From a checkpoint of a small mixture-of-experts model trained on Wikipedia.
Experts: 8 experts in each of 13 layers, 1 pick a token.
Below are experts of layer 6 (counted from 0) of a mixture-of-experts language model. Rows are named router (the router's row for the expert), gate (a neuron's input weights, with its number), up (a neuron's input weights, with its number) and show model dimensions 256-383. Each number is 128 + 24 x the weight over its row's rms, rounded and kept within 0 to 255. Numbers have three digits each.
After each expert's rows: "gets" lists some tokens that make up at least twice as much of what it gets as of all text. This comes from a sample of Wikipedia text that the model never trained on. Tokens count by the router's weight.

# expert 2
router:156061145124108129124123118109157165137116091135153128118109095121115118142145123139113085100145089179157151134090153120166142124114128101103133096138139116128122092102087131125116115149144129138131115104163140145154126121129119099168117103127128132115138113114142119095097129152166167126142131120130161175126150141158116151121101142146135126162109121153118139133158114103137159145113
gate0:149133140145140143108105160119146138118126078164156178124166164152095129118104139142093101099144104139123114125115170122153129137124097111106101134104101114155110124119132100132144156154108158143099132111115162132106141136123104140155146146135130127147112159162105152121131092124107131152119159114130116127134122098117166106130106113122112130105127150135128157128153120141161136072111
up0:120086133132122126146133133152168130119156127138085110094162129151131123108149161145136150132110132126194125157128128082129121116151154146102119114099166138089093144130146161136118164124106096162146126139093088140104128116119122140108120128113127090148103136101132161154142156151139101184123132120157108123116118093132156129089121140150144123045136105094126144108120140162134146109137
gate1:094155138099147135141070144140133144091102125107085142146102074097139128141147116082168074125128094164113108129130169087103161109076122121152122174130096137171131102119107121124116128139127100098109116172082165106101151129121133120155152111081111095106146124131154164176155126126125125128166130170157126106162145129132131108103120096144139121051114128123089111122103127119109142130111
up1:154143132135104123114106104157104124118077119175130091152121104116103147172150141165153111137150151131119135116131128178136144119112158094157146167121118103140150095084110152134067158142177091128161117101090094108111076127116105112158149126102127095121121122091117159122147173099089106121098149122129152119108117080125134115154114131133141101115094150128145139119112139110122138147105
gate2:086075087125184113128134108089205155142148118097120169125099141105131141134143128117091123142111119163147171168130138137131119117151129135131138146091127157146129118106101141138140132109100090131136123117144119148114118118119134129168126061139151141115104164128147126111133121094128105147108148125133133175116145080146098135123103127136171153145132120143153148185144117144109139097149
up2:118089132156080097106128173144090138155175088058116132115114130110134161091181136141108119098104108142136143125133105117127144082132187114130098135130136121174162124131133155079155116100135154144157117089125139128128128159118096105153139092166124122137145159121101166167111160108124115097113167185132132094129148153149131123149129099095114140177111130158139139092074149144127149120132
gate3:092124121131127146151128157120142155118097130102118129125115135118142107106074111149192133114121131116149119146110114156112120069171134156155117129143154147156143141083130129155130186129175146139069104105117124132131143126122133135143131120090132147116155113118117159160151117120142168136100081135154134093138118123150151154118133124133137139118153155144111179110127137142144106060095
up3:088127127114130160109183111106131114153102159107108067129138082090068081122116163134136140146127104093162131147065109137117101152167173132106170166131139179136106122181147117120105159133120112188123091117128120115150085106125142146118129106122138145121180102153162126131123148123124143140105160118128103106137130134122142121118136082147122140139111120131151117104157155148146105145168
gate4:131155092107136103129116156122157116113108138163118151092083121103175127117130104104154153171118122132134136143130083132126101115135151142103096155113139160085134168139130113147092117077159111107154077182119124140156170162125138118119128153119135125159152093126127139121123107087135122110154130139141140107057124110135078143122144169152140151110139151120166102145144090138112121106090
up4:098154058135126140122150157143108139086119128125132104099171147123123126155146126091110139115112121115121157131168114108117137093149102145095142140121134135173169114149179147154170132142121149170161141165112175146098136130136145123152104098150110157136109107119149108146119124178115087139089135081118097113124137145163098143133098156124168127131120148129126122143115103122143157120143
gate5:132099131131125134113134153112148122128133116196150127114121179121163140132115109155132118093152128154118132116122157125108118138131131097135156098111122120118137120145111152130119141117159105120131129084143135106094166102133112135136134136071105111145146121157132159123123128162155144126092134115115105092098138177158069078173094122128147101161182154095119174106127139153104134114189
up5:138157126110124124115130102078148182152113108137098129121160124108128155137081130143125101129143108143122123145108139143113077147150138132173144128155146153133115134124157151118075155075155080172138112071159139127124124123176136133102134134066074118085148127125194131155147118112131151111147126114144138124093129145092101134084139115171167087120094141110150117130136164086133115130101
gate6:136140130123143133153142162130103081093123154117170157146116142156144114108095079100116135076111118115138166121129131139180132104129143116135161137093118103098111142142100097109127122086141130122173095113117127166130163144158113137115121139171143117078142141129088099154133125125198113151123117102136106132092119176122083122091132101079149102157127109172154129125184146125086160096162
up6:116081140116149102161151092147099146112126170145105143120179092130121142119153131114140120130124150121117105138158146098108113151163098143128107087137147153103120150070132149110108153143153141125137138128153125117143106147140131100122158116107161117144117117138133117158079104159076118129139119156120177180152117121128113133130125115124148173167153143092133179080121140156136075161119
gate7:148153150115150126153143147087129155138120110081133150152098144139099172156102116140158093133130143133136165128120118100130126125137144125107155109127114137092177073116097098104124087134126121131144193161118121150138088125103080078141129134137108139120112150139125112120114164152133153096105149098114130167119136070150119102136162069141128112140144171135105139086121120112086109147171
up7:094115108124111106116094077148127095149106104128122144130187143119109146136178151131157137125140146098136163096102156120106163096093117146132137186138095118130045142137141113169102138099136142150106139092106146112135129124158113177152067108123146096149128132140119112119166120144155107115122151159150153113163142103145150150116099147131128165187157179146148141144121130135134132123111
gate8:114137166106112126154124140128112143141117118156115111130095152152135185121120112167112117070166113116124158099068117116140119130110142143156102114164142128110131129168113108125126132119150099131129113122127087146163115114120114138105116132109129143100198125122121118072121131118126133114104164176119064144143094110139138112148121157147126134096113127134124106130123112145095173118115
up8:100171115094151104135131138145095157143111133149119079104162130124124128105118139134145111094089172160195169099119128120112146082139071168105157113132135155112154102097118127157150132088117140113125141088118137150146135104113116136095147133108138134145115092152168142140114170187076113108137147149127123116111149172167134132121107123153134192139125185135113106153090088098117107117142
gate9:148096114073172146124115157139132187113132124108111115089145122135107104179153146122106117118119141123160148086135108117127119100142148120147136172150121128097139137138105108161150149143103081144147129082156161155147059152146139165111119107130183158102148132172115145129106119128097151131157084170171131119131132116130140167138134126135120104170153139118094163087146161117087156062099
up9:105108115116137159150149129126123121111171154088103135117124151145127123158123149127117143152093109150109166121111130128106153089120178123133156153182173104108116125118105149116144104159122081194153138150113098125133157139143153129111153137155172107138109135136161146125121090128127174151119100185159135121107101130153167145160118164091132121133127105147157131091111123178116105120124
gets: "\n", "S", "B", "C", "N", "D"

# expert 5
router:122106154109115140108130136084153155154117118089129173145150121152122147134136135133183106130124119121142135126153140117139125121112143112138135109152126121111073123156144108156107167144116097107142127079127119174167105125097110088113141094136085135133166105146134125105104150129138107069139104126089056153082113118151098151173096180143052113117142112174094120118142138145088128138118
gate0:142113120123091109116117171123100156100104109123126122132155131163114139118153143089140094118139127148107112172089092121104143120077136091120151120184171108163115091136127105090164124096143142138152128107095097113093137134131109167187138099122160112103168121185122168151161133118160109136138144126142149136138185122123103124147177120136198121130101148097147105093124159150094138128174
up0:112125135122051127164141113125120115139096167161163086144103117148124112118106123105139124087121139152136136054162118128144142097148127121105124121159119107089110148146083093114115150083159126114074166142075097136129133162112137121120115176154117090136119161109101153115207187136120152101115106128109158156116155132158141176127134168154134123101112125098086139119125154129105115120117
gate1:164133130129138155141124151166165149114064105129169093113134120115134145155108129089139137118122092136151105146135175127143100166082086100104141137122108156107138097107112115119167115132117130111086126126092116122084144121118163130138120093139127103127129131085121157127117120107099111117101135095149125162098186140129111094086130138134131095155129110139141164133171146079154133126179
up1:134124133105086162108126111171097105093097134169140113162093120144084150122139132111143132131179122101119133115129131114074114127145139157166149105179114154098095144156121103125146135135149127135166148109098121110114128151152157152119155137116118137152133185139075127115167171090154171102161107108161180071148118113097130118147105127161143176133116155136154128151153113161085110133150
gate2:172113086165096093113094140129124128083106150156107140119125141132113098100110142151147156113158137167148116144110149088089074182144147077160112116178117094151142162151118171123127114131131095118115126148100148110154113121115103111108118135100111154110096120091147156145120141122105162129118096159122135141134095120089121142177146138132104155140122108158124134136166124110114132149150
up2:111124078145162110185141114119172110118094147124133174121130138124157129087127135126140158121132157142123115164111141129067134153119137141114139115124143147130142047134161101127111152077116100119117146092108142131103088121115132140121084169151135154127095101124154104136191143150157105144124126117151111123125122131148158105123127109101114132107182138137092113134107109105127157164085
gate3:163134124064121157136083177151107135110123137131114077122107126062149113200149108113131082099132138132127149134174124188120139125133159097099158119116116105149149101138143158125120128098134149137110118117131065092130135115137097107103058090139136167152132104097146164168137096191119186158114137113146122111146134082117155129131144107157155052149124136141154112149154114135129133159091
up3:129137124124148165103128141113132107096145123160144139096128135137160140106135151129160146157102139161176143109135118137115140125128081112133115128109144139127140115100124126122124096152102100134148082111154137127132157110092134109167082117175133157119163138137132054162092125107140186125122123145119150116113108093115119159094133130110131102147130101145091166143150126101127142124172
gate4:079167097129073131114114110129137164126132156141147166125088121148130164140125123113106099057138120137138137141129145125102158109152181092105145117162082122115097121133100092070101141135134116128101167134122118135160121165089163122132122114126136129154152136153154148148133112131117058118160144172121114120153093119164149113160200121099127134162116118123093137154105119139097120113154
up4:147134129122129150123116112113136119118114097123105078145163118137150111124109169149151172178145101176106123117118129092150121146077105117111118098174143103137124176146152165181146128136113134118114149140153155095133142138195075217110109116071080143092141169084153121111165171123131100125096110140130105133102129113088129144094137113145092104135125148162121144090171147113159108108161
gate5:081121076123136113088152103133139168130102147129128139129137144159090121115136127123141102132138168111173120142138146126151168089081120120167156137148103125153117065097116131140154164162141051097161105114128154161148123126113117114109153137124119104127158142142110134133113097094103177148133118193098135147114160136144115161152132124212112136115133140193129122059126129140147163102083
up5:110085151131137060126137104170152105104140129139153159108125104153140102139137106116146171121135139134139105097165105094165113079115143141078113151114085142118132152113165173104142122117097112112136138135137162164141137159074110180118139143096119106162181119123127159116154118135154120074140150117138118144136121148159099132145138142154130124143113080116154180143154145104141084120121
gate6:149116143072156174130145150135118082113099082116121111130110136164125103133088131155136087156142090136129118092133149082101121140162140109113144111155170173075138128106129110162080095110151114125106096116135098141143100142176154112108142088128140130102100124152130115140097098155094123140154148161136154136134151156112115084147139159088156119105129136141138137114109135133122142121160
up6:101131134107136138079113145101113105147157152144090106122142153115156096116141166123144143154152151134175121098135168100154127095106129136150117130159122159134126151125115115169101138125122100100096142128128111164129115132150117136121129140087081119093160134112080157098124165086124143132114118183124151127097131155136118138117120181136105128117111138163119094147110145119116119176149
gate7:111101155131169103141131133098165141135108142125137109121122124134149145151139156157128151120122102109093112167143140160127109117126139105169169117160117123149118119114140141140119113183136139078108136079170138146134123168116132150097181152156117095155149102124082124117121124159121150107130132115150147102075098159138062108124113124107112133117114146092112099135174113166119130089078
up7:125151171121124127163151087136152128101138140121117121126097121119136109123114134180100140139108124082121117135160137161111108163179143098156125132146159139136120115151139150170123121113099128120131136073142140108123092091144131137161108133153154113184137153139112117137138121115128153118159145161134118117132138185135122132060152136093157158089144151143109140128145116135114092103094
gate8:098133188103120120141092159172146133126097105110140152184160117157142139136151109128112140114172080107113108150152137146104157143126097159124131150105130121130081115150146104161104144106118151114133132135163159168111160124112137093125135107111098095186119150088140135127081139133151132129142117163137159087104148086174125147162129147136118115155122108121138133139184124074084158152145
up8:111096151150141169130105129158113153101125110126127129142182160120112191109145126124134129137114090139137115124134125114132148123128128141101159119127120132107086141152144148154115145095111162172165115109134144178100156162127086120094130145139124082105066118153151140158125085157130130099097105149104153141111173108173125127140161145138121152118134138095126141115134110115085125116125
gate9:132126130136136121095122083137124116116133126117096134068128131074141129129117171116137093163132106138150132113075115124134124107126171095113131088106128156123094133117139128097113119116120107110164089132116133139149145125121106103104149112144102115142131101169153079125124126142098104097078177166128108163096157146064161112164085126185069097164100140151110150128114124105098120133119
up9:127134093141154120140127121120119150107142154080112079150119141190157155137131137115148118123155102123121138101140167129132116147112145143110120114124123130136138146141130156152104158103141138157098145143132172105105120151113120130129149134124135137100181129133126126090129143141125148087125105139127119143096112151132109163139140129143133193101121125058157134106121140089137122090117
gets: " ", " was", " is", " were", " are", " be"

# expert 6
router:120123152111111156141098131144158133148108111117106143130152125141127094105127166114106107090127097124138133090107138097165095110186133104110126112128143121100128127158177119147121162140152106125113114076174163118144114077118154145126141122175129141118131101078110118123105112122112127152133079105130092133133094103157092136159090154107127104132104099118141148111159131138096180107085
gate0:095150141126152164118146147104106096126140140087103140135121123110117161162130145120132121109109194085118165073138151124140142114124169110119079167192119135137157131128113112121079166132135124137112118143133147138105105128120134156141149120133123116158160165110128103109105133142135128189157121167114175187133099122112142099143129169106183131128097090153155091107143132162142143116124
up0:131119135176142115088168156154177154143097124129108103124097140167140094148153159154139150157117093102107134185130161159091128109124088128157116105122143133186115112118140133160094192182125136147127145173130148137126205165146147142105152086165162096129138131123108108125086171134107133138070149087122132125111124112098129121098110147091131130127115086129100119145121119117170132125116
gate1:115124145079103149161078161169141135106094121156088153174108152119141145131119099132123108105167104147143091143127101157194084123165118143144115158131132126155155065138111147121100129086139129147125137117146138113167112152151117098100139139135129137166125137151134095145112108103109116124109100100161129137128147118121140116150133152133136129123146123158107073146117094141101149132132
up1:145112159088102152122054127109152131117164116135119124112092148099121120160124194140099157130149108105121114129100127137108167084139105171126084121141195132163134099119118083138128130142094143103091103125158153122155107149161118150139139140150146143117123153113103137119113116151120070142142128115138116184135140133116104153126116087155121112125119136115138120111146126158116122149151
gate2:110146122154086140168151084122067108149115136124106124164166116129114146079107168109110112183152123134134148123172107125144157125166148149105141128085150164126140175109131077116101159130141126119089104136116135131133138137139106108124163115105102117133090101163109113108133110089132103117111142128112143147140146150091108134154164128100071132173101137137151118095120144172121122145112
up2:087175132169146117152099157115122148158099103137114117100131067144110091117117117117088125125145123115158130116155134112149138135120140096138106156138166135150125122167139037113054131135148127108113127145116158120143127158137140121146137122165090134097137154120102106140111107147145145181166126120101164170125157151125095122076126114120109157107154165128143107111139149160132144138081
gate3:097140145161127129113120124152138092131161130103126140142102135129140138081114112144124141138091128139126188138122125147138137116119119102130117140098134131150193109170111096098097146141150110102133185135129122115161170151116118152103089137082162150153136186113113137117156098123118146166120118124120145121153138154184124117142148134135167092124107134114108125150144146115156082105126
up3:088153135143078140112114128083136116120108117146146122136125141120110153119089151147143151149139120114149112141155100104123083145135108103145123130113143113168164135132105136109079137139128111164135117097118146135106136115178106150134095154105108147052139139161146152133136110125138133096136163101128151109101163138138147152136147132140134145118140121122101103142160191122132072082129
gate4:147107076151159109088100114114127115136116115136147131108148103123146110088107134106152110080123133122063118159141135084159127124128114184153112134119095105147140146095129107118153156127090127117105098138128087143143131176122146109107088159084102140110128143127115077105101088146126124146074101127125137098088166111131150113144094112140135128109084147103111097170099151114102111093144
up4:104117090096142156138124115154092115170189131148112138123130137162115101058165130144141158133117126151130135135089134124156099106132103121078135144111114143096117171157127129105133099128162128119139147188137111086115105130120113120130113156071135107104130138158139152131090139167163097192139102138104111126160155128148167096162087116146099116139096112160110140096152105158134126171153
gate5:129144186173121168140091134105113137170123125118112139127150108115128150122147128126093135131126100130105088104113150170097105101063135143106116150123116147105135133114106119123123146088149090121143134148119141094118116111131112139186136121163118103143112124086135126139075125100125087092119112156143134111158109154117121139168115167164140095121171130107062093094107162106112135142108
up5:105150138102111080129146128120100133135108146132115148143130100167105147152117135116097145118122103121143118127121144127075096137135146157100174122100092129121133171123150151126127089103098092101121119136131105105155120133138114112160099146141132136100178175131103138154118176176095112101140129091159152138122147109076109124145097113160144115155128114144124153129110121159107051109104
gate6:156123157143073135153125117126127153099111164102114127158127165124099124095099106150140130105125134132137121100154136115113095127137141142106135132113133114106117142110091080080112079095126133144127087121109122134158153151115113138137116134121141133120086131105106131137115137112105124095150112117133145150102132128123104125134141147077116049094108112146140140115148168122125143127117
up6:166090095135122189110098099127159114106115118106131125146132164115134101145125091091133125141120132119126133119108111120148154141121162163118106110149146106133153150142130117155133152154085101102139116122141133146120174105154108190126148165180166127144139149173146079099074164165140149108102087163171097091121114167154119187163131155115122094164123134188112127144124136151139155133172
gate7:140110130121119062115100124149139107152159116144151145166106167157160082129088145172153127136122114143130138096142140102107140159116158113080096128135152130169118134149138102145118114120110153164116143134081123118123142101091142140097079109129111129148116107116132124107115131144082156119139080147126108113089089173090130127144097141127100140121133106114137128137134137120172155109133
up7:123106121114132141125138133115158113093149185118143150142111119130143103145088098101151128149097103158125118108112123144136105156143115099108134089123135124131154105134111115122167122123099126154127122179121152122110152111152139093146148130120122130150128099091150157125177110065154127171147126155137149155145141117095097075072129114155122124098164070164130125146150098103105136137108
gate8:086125102097123151120075162109126095135103110110160135090172170128123076139163129144109167069106105145120120119126162084164124146131116162136113108108134112108117102149150106095163158167129128167144102086156115120156165136138147131126127125122154094120111125125109107108161153155141109162126103153095115101150140152104152107119094158134164131107094123138144174130124122153155148130100
up8:093158135121114114136081124115134086106121181129081149122111114097174118156139114159172135130133083121135108142131123127147173105134145141137138118147179111159125121113141106107122128144154129112097132123118170112142149109138144121132106145079188084172122109123125064109129121101128113152138096125156114134180108153098113124144124124098154149141101141144135127100125117136126132123143
gate9:119145154142143156126112168135093138176107076145115109107126124147123130111104130115090097087155119132103149113098109162155109100183112137072103122132152101131167114129115123118178107121112112106167075148121147139097090166158116100141130091153144091161091117112117123135095129113156137123151135163118124143112156154137131124089096116141125140173083138131125129102147150137124187162150
up9:135135140125146088102114120169117113107112156117171174149123121173127108151112139127146124154118133104136148132112088162135136123127171118110098155132152131149093107122160152147134063141087191152100147146095119165147104139118136158173141107129144125119164119158112106164113171121111128101152114163142166134108175147125129161115123111120181142188156145076118129072114173095130145144124
gets: " the", " in", " of", " to", " on", " by"

# expert 3
router:081091123122117150151140164071142136156127118121141142180165152123103121100170140114155122110129123135141124113111123113116090107140148145158134123178135144129119071158125089146124136144178106134147092110121153131126120083135105118165073115107133144123131114134155142105121113147134147077133109126131094161177096103144141117103120153149157105143094121130075163099203100147126116097097
gate0:120097151143149131079122155117084110113153126104160120101091151079100157112154123123128094138165085094138103104107148158149129104108178116113159118125123138126144103177186125083125110104122147131125170134115107099132098121064119109114137090099089140129131081155121116133149109149143095152143117165149096112147147116104121128140153123102169122134158108110156146137153108122138186095123
up0:123193129126128143101138134104121149114104148069102133141108157125090143106159143092066085125126117180162096134122081162130139134134103126139138138115099158131167108132118189109097134112128100083110178142148113145113128132099077125132094129149134075127130120141150117161147131132068143151128087171104111131166153114134092151110130108157124084120176135118132104113111124104146113120110
gate1:069133121168113119140129156094129126171105124135066101155131121144118127133155175168153142138152133120164146218117089128136114117154124128128135094206141127136137128178126079148094118129093124117106162106091112133103131143135154129096108070116142141086129090150091155149137127125149120174139130113111142166164096099095125160126082118125145136153127149100130167113139158181160097127129
up1:135081169130130119162107095122111114154137128138119118184119110074105114105120126100161111102140130113119131162082119166090097099141107137116118130155154129165130072108104148141095117133152147117127130152122106132143138100202107133099120138136124103140088110093117098163153185136132162125137098141104130120118119143073083102122094167141167108127137085157142110133103089148124098078144
gate2:155143164123143157161141148155172099097157121116123124119131141114119138165159115097166146121135130125106133173143144171119123153097117119091115129174201149148148118113132155138115145123154148138123136135134088106158148103151099153173116154139169139102112110172087116149116112179143127149149085124159111165126114146142144125137128132142133139204127155105150089167108134137094135124134
up2:134101135129088129145106113142159125121133125155133098191154146111106126123156119158134096140130143135152129110136153088132148103110156152121142146149139120112101091111144112089156122153110104093150125107113112147083137084136151170085117115123087140191084103181093094131107122129113131097105120140132109107121085137135097126138104167182164158119144127135132158068052102149160152162124
gate3:158074113115104075129150161100155115116135102084088145134101160091085116149130151135133166109109126140167137185102110135137125096152117115145129084121133142097152180171121094142113115122165130093130133131150105136105124112130130160122094123106136094134132125134164121145128105108156173123109150122112125130124136158088120142176116162120154138116135163109122136125150134105125180126114
up3:164132112123140129152114132103110132165123106167104153161128141117103114110134122131120129095131145110128085139131096127132102159120114148093100121120116089135079161121161091125126098088160090105103144109132134110173135117146130133123117168138119137123144151134125131163100103100116116086160077144149124102165160135136147114104150127115147101076128131152153084108108138116139110150093
gate4:138138121147160145137119176136127134109121130105137110153129130142110077144137076113095120137119113165110119082146144118134113155096172114153117148129111159089155103132103165179125135178123113096082141104135097135103148107119139111132104127147112134116146100136135133085091091122133140099140159119165147113146082141104140092138091106175110141144137141127152136139129131147127133129147
up4:107167090115163126148158127119149146153119107168117121137137134161060170129181130149167155130122174123132155146130158144088095140096153114139149121147112127125107106123144141124152135120084157133109125103145110080112154107116162125157092154115141151149081158146106166143134145121128114155122141130174122139122121146114078139110109145081133138129121104145139201118090164144122148139143
gate5:125164131087129109140131163110159126091100125103128110097147098096086151148106125144115125117141102165169117131142116139142138127139133125138146086128135129131136081133138094110080113133065128109161150143110124132129128131125180092078086138130065096108149173126085118095144095138140155166150127096154145136121146124139139135124181131113151114122121144129120166160121110120114129093086
up5:142096117143142149155155084152125145163162177108136129160080166149148108099142126103136091186118106117101168141116107153106140121116139130126145139123109078129075162146097160135134126156176125115149102128163140103154168121122097111132149125140136104138124112112151150113162112123124079078090127160076106146144136138078077127105113129152178107121096143143126127100164130124143131129149
gate6:108075083128154102136114152111088094136100109115101165161126135101093166151130147117142104138155141131114096097164149141172090147146177144118113139163156141136107171169098106133099129130120152131136120150122137146145135126087149144134134080097111139122095157139087096146165134149111109093114100112134158144118100166143111140151092083128138119142120122153124095134125110127159108124126
up6:123131102108118115120116095103141124161158132112110151184124135187103184090131129129144103131124115094099080135139115094142172119145118138143130148167066085104131131082106092153116143174140153136157118081097119147122119100132104143092109126142164088140142099161128099146143130105114127141107177125085163067157129133135151146150149162163145185153155145121119101142094149098132129155162
gate7:125109151125127130133112149115147171140088139141140121122105135104135153137115116170118074106107086122132145136158123163126087106168087140146106127119168107156110127131195097154121123146120113144102082137109145115139114084124118108129092140096160133081104152072133134083144130142153136160116129152121112128124096130119161143165145121155135135173133143142172129169115107173184164123122
up7:125150128091095157139122156138107175134133111104114148108116161111133134113164159124112180112157148140098147097138102152113090128079174118122092118148082140165183115148111142100132117167149155137128126114137142131110082145174101124133158103134134142138127094172127062156142135144128109135101104113134180117142120120127113141117105114129141150123132153131153123145111167099093087110086
gate8:121077116089138138132184116120133118119103099102137129095132161161129148137112111128133130137109159096146110096121113096139133106159146133141124114137139142132131208152139104116098139151166063112101148134145119125135119091161111159129113136110139108136113147106094101171097131119100121151120094090118075131180142134147155095125115129167127146106112125091137105117111119127178129136194
up8:114132089130113110092126144097105102114114145157112108112102155101128121104193134148133124116116110162141129153121126142079151146120106118063139152134144114071126104155097140160174161118148156074176097157103124114118143138106098157130115123112134152124125133074119123094092141137149116084132166134149164165180110150144136093120107134131105135147100129133113140118095093141138110136087
gate9:164097149105139137094160151101156132114092119148113118114192170155157124148143108121130139115119082103133121086118178161080140138147111168127129117110069125127133100145119143113118135159145100114151124114139180176149157132135112130173174150170121105136170100133117116135114113143095139168125156179147122120163130122138183135109115164186150164093136135150156122118128114141107116146130
up9:138104137100170104148140106121107087111103117100118122126163153137121115147113115101109148122093141145185118145130113111097122104127105162142120160146133151150088141108110139127151150086134140108187139141108123160182149106086124175207127158131126127167152097093163153145135123143181106158120178155101113118116153139157112157102148075118137133158123165128148072115111138149138147138096
gets: " (", ",", ".", " and", " \"", "-"

# expert 7
router:108139139128121120147135125110126134143132151123134155129130123117107107108169149145193134144078131124147166095154102128150095112104157119134163127138124101110118102153127141152104128127110090116165122140133136143145096136137123076147114132090150124090141143113090119135096172166120127132125128080127127153181117115111111111108143109159135151132123122146131070108119117132109142122103
gate0:097116129124099099118143131109114129099149156123163115150106092129141128076111145093114116182124119159112163152150075118109159080142154156125140088152126114154169151135111137105117125187085163137125119102147094121131145121107103144139155107127116108093151147075136154102068162146157121117136143170123111088118158110115120144107133168146148130084134125123119121100151140171147120078124
up0:139113122147160151136165127142098119141122143092135138122141087125105164152124082141094112135126103114147132157152148145115143126123106101151108143101105080079105107141150101114135134113160127117148111090110148142138085108135140133169160121147159095138153135063164148094124134114128153127160118160154110119129127119059146098074120144108140163102088120115124156124105130132140163100159
gate1:114143093138146108117121135126129155110119169139100123088153120141064161098131144120120149112110143121120159112138155139129125161111128152137140118142143095053104164135135112135162111123125129108085131103145153123147102166151115107106137145098127104140113163146095114127102117110104115103123130129120158160153107113105122150133114120119149160141087146102153081120153163152092122132098
up1:131159109129110142121161150138142087165070166109129137142139120161106118110155143125128102125130129123057147102122116126135123144133104158144106119162079148062104152132132081113152115103087171141157117110076120092152144125135125112125167133122144138108097175112157095134169099161168095127105122153087091146085119169120130151089124181121140138107125163169140140093099119121130155099112
gate2:111091130120162118145183113116166160179135134164141123147107162103133120135140167120126156160128166172133147118119107181083145149133134135132165106118086142157115145108114133113118169118169101127166081156152133135152156112091169107167103129137147149102161159102104139104066147129135116158134142114149078135154132147161121098160147102111184146126135113128152125112147116169151124127143
up2:128153146150130143173158107109093140107085088118111092155156126136159109140133144157106147111142160107103122133135148133163140132119133164129120131122140138122131116161066136136138170116081145168098147130131102146120153157151128142134135171092131124168124105165128145123116136177113146122177160126149150109132136106136115088174134126136145116137102040109128143160119129121159105157059
gate3:144124101131096108136129127096135124162120129133099114124075115151127099149121103100133131113106091118126120105123106142153135141138111133091151102098117123162117066115153130118123135137134116130118144150144081122141179122148140118133136093110073118143093116140128196126139153125116111096142120125149134152122134136162114124125145113115150110145134147140088128137104170123145139142128
up3:137124150156136146157134149144054125084145163145115131123104174121166113150145144170114118131155120115146118133167127126161077141119167112118113103087140139127113169087099150106103138081125173096160075127101114118126104144149131131122116141137114168154108130152105125085120121140135094116119168112117120123135078086121116119111095149156094139114095119182111099192097124136125150118077
gate4:110131123097147120116103098108124136100122114129154136123105094134135126140143127114149130125093115148096150122142130102126145115133176121140146121076108103128111151139167080124127116148120133161165130111116139141157075140116142115096145141102113148127168107131099073139085142137145098114122134164140153140116150165111153153096142109130156114103111093149130160112145105119159134142071
up4:154105137156095163116132138143125129162105117077120128145125147134116143104096148128106116122127143111118130123122120133144139162117125135143153125156162114156162130132102137112155147095153147158134123128152082114168148125162112102094121140158128127130104121105128156123141129119118177135136100125111174129148108107175144112118144138158113111137134117100148129144117124124121158140142
gate5:126129089149122106077104151097140143125134149095139127129116155096070155107153124125122101163087115130109124111133108104129149148148163137126136132118142127133156116151113126107106131120128112130136104131155153103131126165091099101170177121102102145124149119126106145157124115160174115111135120094111126102156123106125108069123116159141146153133143113135151097109125145088110143115172
up5:144089091114148073149158126130137147134162135142091155122157119119098119137161133127151124133100134130062119131142115141140060130100163163125124136166148125199104110108118113102102103118157140131131153110121086087159153077112093113093100147116104114089129148128168117179113156135158131110087145136125152129141103087124133133140099130121115145113107168106069119135144090129140158109169
gate6:108153151162091136106118133118183140177114104122124186115112084160161120081067112143130132081127102085080110124134115124138108156110123146117163168128120114122141108117142122135104120117094140087143147109139147143114140121131124108102183119144144125172135141127136091154124142125099141147173075146155088138083109148139148095108135114095117138138096083107100127126141101200160121129129
up6:171130149142124167151150116127143117142163135134125125162092086113159142136111125118118144146124137097093130123154118169115123098137105155116161091150124141133136128124104147151108162148095136160174144137116132177111138130137125109115090151101160138120150134123128150111125128099139113175140138137130108097139117127161111145103094102104133128105126120145147186170148143112128137118122
gate7:117119132155124139123113136149166089125112090129108141115151066145131100144124144086138127154120105130114107121108102141139130085150150111098109077133152087152128133123139144158141099112133077137099136086123142122101092096150140140139127135126113145168102171138118145129129117096078148144125150121150128131101105127089119120118139123161153104128097150114150122179106147124164156160209
up7:151129130113114142155116106140126149114140096108142168108119138078111100147088095157132088108149106126127112221166157115148071143115127113169120095112077132103147126149132151143146114122151161128068196109168104106120152139092152157134132102140138113120153131121159106138121173117101093142095124090148104115119166128128152083128133065149122119114128110130137163150108118092114132109164
gate8:102134130118155107120094122132141152170106157107160151149136110149133150136144115121127130140117128073116127132128137131168178099103165118082152127110124109130117078188124125127101139123144130161112146170116163141135089137152140121122153121111150162100125156125107103108179101151159147130129128094135138112159136077138122119143156096163065125119157174136052096091099129091127085106122
up8:117157149107071156082130048129111121094133107161132102146137129156127068088143179134130160128148156156129088116107107097109118126124144129098149116129121123124126146109129147150120147124110133097111140097119117118080143122148112094159089181118112107152142148115171119070150081151114136115143134132127120136097139118128100148167170128134134120110118125125112099110173116148106174147129
gate9:079108165111105114071107157115131140131148131092120140127117125178091146114130158157166098127131151133104163151122087145118110122144138156119115123109120074134126124143117188155100152103082153118151129128154146104102123134159144095135145137136109111137157148113110185131164123124144136125083153107121105147127152072107091148155151145144123130153137104174110148139108107124164111131115
up9:101116138125133160145100126114078089138147176155135111124112165155109183136093152163102116120108128133132104112173126178135111124164105123102113143077150137114125134124131147129130092135105158128169109157115142128089141147156110104178143165145147157119160124098109193137100136109131124148153149124142111092094142135159149115108107120160117177136124174113133112121126099133146118128107
gets: " |", ":", "-", " Country", " •", " Born"